config = dict(
    d_model=128,
    n_experts=8,
    moe_layers=[1, 2, 3, 4, 5, 6, 7, 8, 9, 10, 11, 12],
    normalize_top_k=False,
    init_std_router=0.0189,
    lr_router=0.000923,
    parallel_block=False,
    init_std_qkv=0.0442,
    init_std_up=0.0442,
    optimizer='soap_variant',
    lr=0.00719,
    beta1=0.95,
    schedule='cos',
)
Below are experts of layer 8 (counted from 0) of a mixture-of-experts language model. Rows are named router (the router's row for the expert), down (a neuron's output weights, with its number) and show model dimensions 0-127. Each number is 500 + 50 x the weight over its row's rms, rounded and kept within 0 to 999. Numbers have three digits each.
Before each expert's rows: "comes before" lists some tokens at least twice as common just after its tokens as in all text. This comes from a sample of Wikipedia text that the model never trained on. Tokens count by the router's weight.

# expert 7
comes before: " |", "5", "6", "4", "2", "3"
router:571485526503541468508619448550522526434488485518490514619483520483414464489501545506565568489470564518519577474516388579502504557503495433610538500433496461465524421498498534450483524547468516508525457524543468376544452541476482599554403460485582486431455397414625460526542576529399497457507466508488535525449476470495524507543514463473477462486463441469600516549448564468501492557598
down11:427538431478428477474428512540487474523424472447488619485636440557481598463508477515507560511536496467495570569499387465544464486544545581474411587360486494438493464556577510553493541430523470516526575480450537469502475505536521539492501536524460546493526486431551510559540495520417473441420492516425435440581530439445462486592527435529466552520583533437528486453494501433465442517539
down12:580476590476496538477533430541489550555538429498468469488475483551440515497482465506527486460539499493578502542507508491478456502548521506572599542482520505499471531468532460542442581569542537515528453528618484519450457441385473521559482463430554519415518491569552518505502567343439512374558538394455564487469486470472436558412555506500536431437514454483545511413401481425516460586548
down13:438482520469517512431425503422464424460482568511462440534458481472454402512414557468521505476430465521441422489547427511587551547543512540495399503592508611507509500519457527576528519482535502603527421538499541476527605552496464438469521404496550465563497462477532554563588538427548422491517534533531526450490413500403518515426523488496435469611540526508489550458517571499468575595482
down14:524480524570521565440481443465464566425430455466471514493427537450505488567580428438459481493554568523484460472548484463550451547536525462472570547523474503557466464512516467584538574522495434550497415499379531439565496555582426543583429556454447592544431550403533556450536453427430562504533429489534577545461483466530414542481465535530471495411453465488562464492520485526509527616460
down15:481557453522549495506492496543511509505508497540526550431469504492489530480485460575452492447584525476421531501496539476410502398520496504565523572463556487486428523552500454423496599561464561499449524470501395481426572578489454623497527609458423540563467603526494477529486518492477397509545430526382594467500570478544467586538397571504498524504428484530449468570496477471399547458536
down16:536481505586392528500484452603519495423444462466518526492435441532515582558510477402453488545476466595528542472462494462474496472455608533403473487620488548401577519581490528531485547448543550515634554473433509577550450485529453558508529452512472455594452495552585489521500492521464433435467503409586529491552454492495495560475465506459490589472547554530500515419499476545467476513424

# expert 3
comes before: "\n", " The", " and", " he", " He", " In"
router:545554536518504459522436493547523560384456519380457435538489452491516397485515555477480508421467445492495495501482539630552571511528637468507485480591548540424540423499593590452426510493503437577477540491553603476439474576485435484437499522489532435397540487478505501464479541479485549442490513479588396511531508512464534463540464529483520528509556555504507437506591525452548484461587
down3:468462551590464595482493439538463524493503496482489587419463505512426596514528516448495463515460497512543346467534417530498468414496460447442545465527487602347495511495562415538586597500528437483460583559514580533525448502465472481416481485499461440526480462457465489401512444468469490470529515505515481524498545468484495512437538496473568501538445574485581504416467473564557433392513
down4:516542543484496532508414561512555487480578465558468483559531500617443524575524464538477515465466481608428564503460464536505479633505475566467479467534490545493527468466464474465440531556487552455564497603399439474521444501617587491518528507519478593493488397493484516520581565423483438437461451453538503520490490575449519505370528538571555508504453449471446399511417423487524521465521
down5:459522443479421533461412514481571436465455524543558572498476556489535621436542466557524554527528526518543462417484517520535482463453494495508535390450459428466522530567443568474505455516540402531568501513453557504568536459549540524450547424564556480565496501583515488420428444538468374514509350564526546600506446627520435535460529510570487526498463454473459504537508467479482496487465
down6:382472568515415407544398569583438452506483468470507446539531493523446519438437592457521477441501397498468467456513451556572537493526490514412483493394541501413496492496473497591465497600422496515586503523400523511532533496536489460494487477474510545516448483511451425523494471586489441443464484560501424466508562458499516508496511431396555451492453533381521600464509504476402467479450
down7:481491509532515502519459568479530452527573512554520488487484511562561422570456509469518545492441409460635482568600389470380495555522480492399417482504579437388440449555457561446431522565395464506542480491525515520404452554550517460510460502578513436467517514460503456511517527443535438558517463520453470440459455513546472433458396504443446540584485566499466528511508480572548478498468
down8:560423544440429451557419533533489449494472501588504434468414485500604531533474546493626558624533417453531463538536439474521504484555530443453503483561505584528510512444493483498553498513493453461578377442472504467434513520515492526494510528414523545570491553411458451499516468466499415583497570520596441431498472515545540535398429474517535469559435524455489546411522506453537477549439

# expert 5
comes before: "-", "|", "\n", "The", "In", "==="
router:479441582505455452388484502454556471494484464511557475449632652478522565503501475505499475488477499467524505504493520595549488453543400436483504423435545493515388513521615484504492575538472486452481447493454459503401569513555507480465453545431547416530463537500435478536476481537529471498438532537504483506488484340544482441455546414519466510635559491490503597513525493498549547451503
down44:528520516578533488374446495576447494589521527491586499489493521427459507480505507606459569449469453602505490531545462513473434465538569569553678535542418463518424487555498553451491479531469455518495471463489526497442525569437497531519557532493415472505569417496484532507455550448562505519474547476501508437473428502594555543403532404524565527508488461479487394575477540484565487503419
down45:497519486518491591519474580406482532522523468511532570546502532434371572521433483536585494549428505440406553461468518561557536484507526578459527479536468438525362616487567551491494558493518512483451502495469500492496447536499430452486508391544437565574549507406425525539463585469503557527450580446534548500405476521469552523535422500469548466607501449512504425534541503498458530545443
down46:536574391523498535483480548511520564547516483557625556565492526493445494519475499524631565467518517522411496568486526513485522560530549503463426520427520488475587495504583460546517537456552545464593590514419485509458433475492494561535521542422534489477482399531580600566493489466483508496548535485532453546460605382503507523637435509547458498466452520469462458540533533574564485429541
down47:540467504460434469445503475466519569600530515391448580520583495415512555476505482477476544519557499473576551477574470529511436560499540508452506486462492500434515559506490405490575518538495445454522498487507477464501412489550465443514564588475542670569526592507536535458465512491480486567511468512548447499593538541547500530493469458423402392504423498518450540401516490503442427424605
down48:515483514572517499540513388398509456463471480481475496552549531564480516423534525569519466505590427594484509539545542441485509490546434555473442487558539478444473525395459513430410471509457543516462379502453575495560563486509462483490419427428489437456429361564472514493561510443442526522507514516501539408565462416499479536425436545600460440557528532499477402499488526476566493489536
down49:526546492504529481506504459481495576517479512427580499564489502490501473424540528426547481505399460534511497539546468494541495539481522507659613504501453557496481446412389559534552505560501475482479513482444498437479427485419565486530506554516508469479567513469471515532503471354436374538558484525512404531564501576396532399527591505435452499439544553510491470429452466414512449533479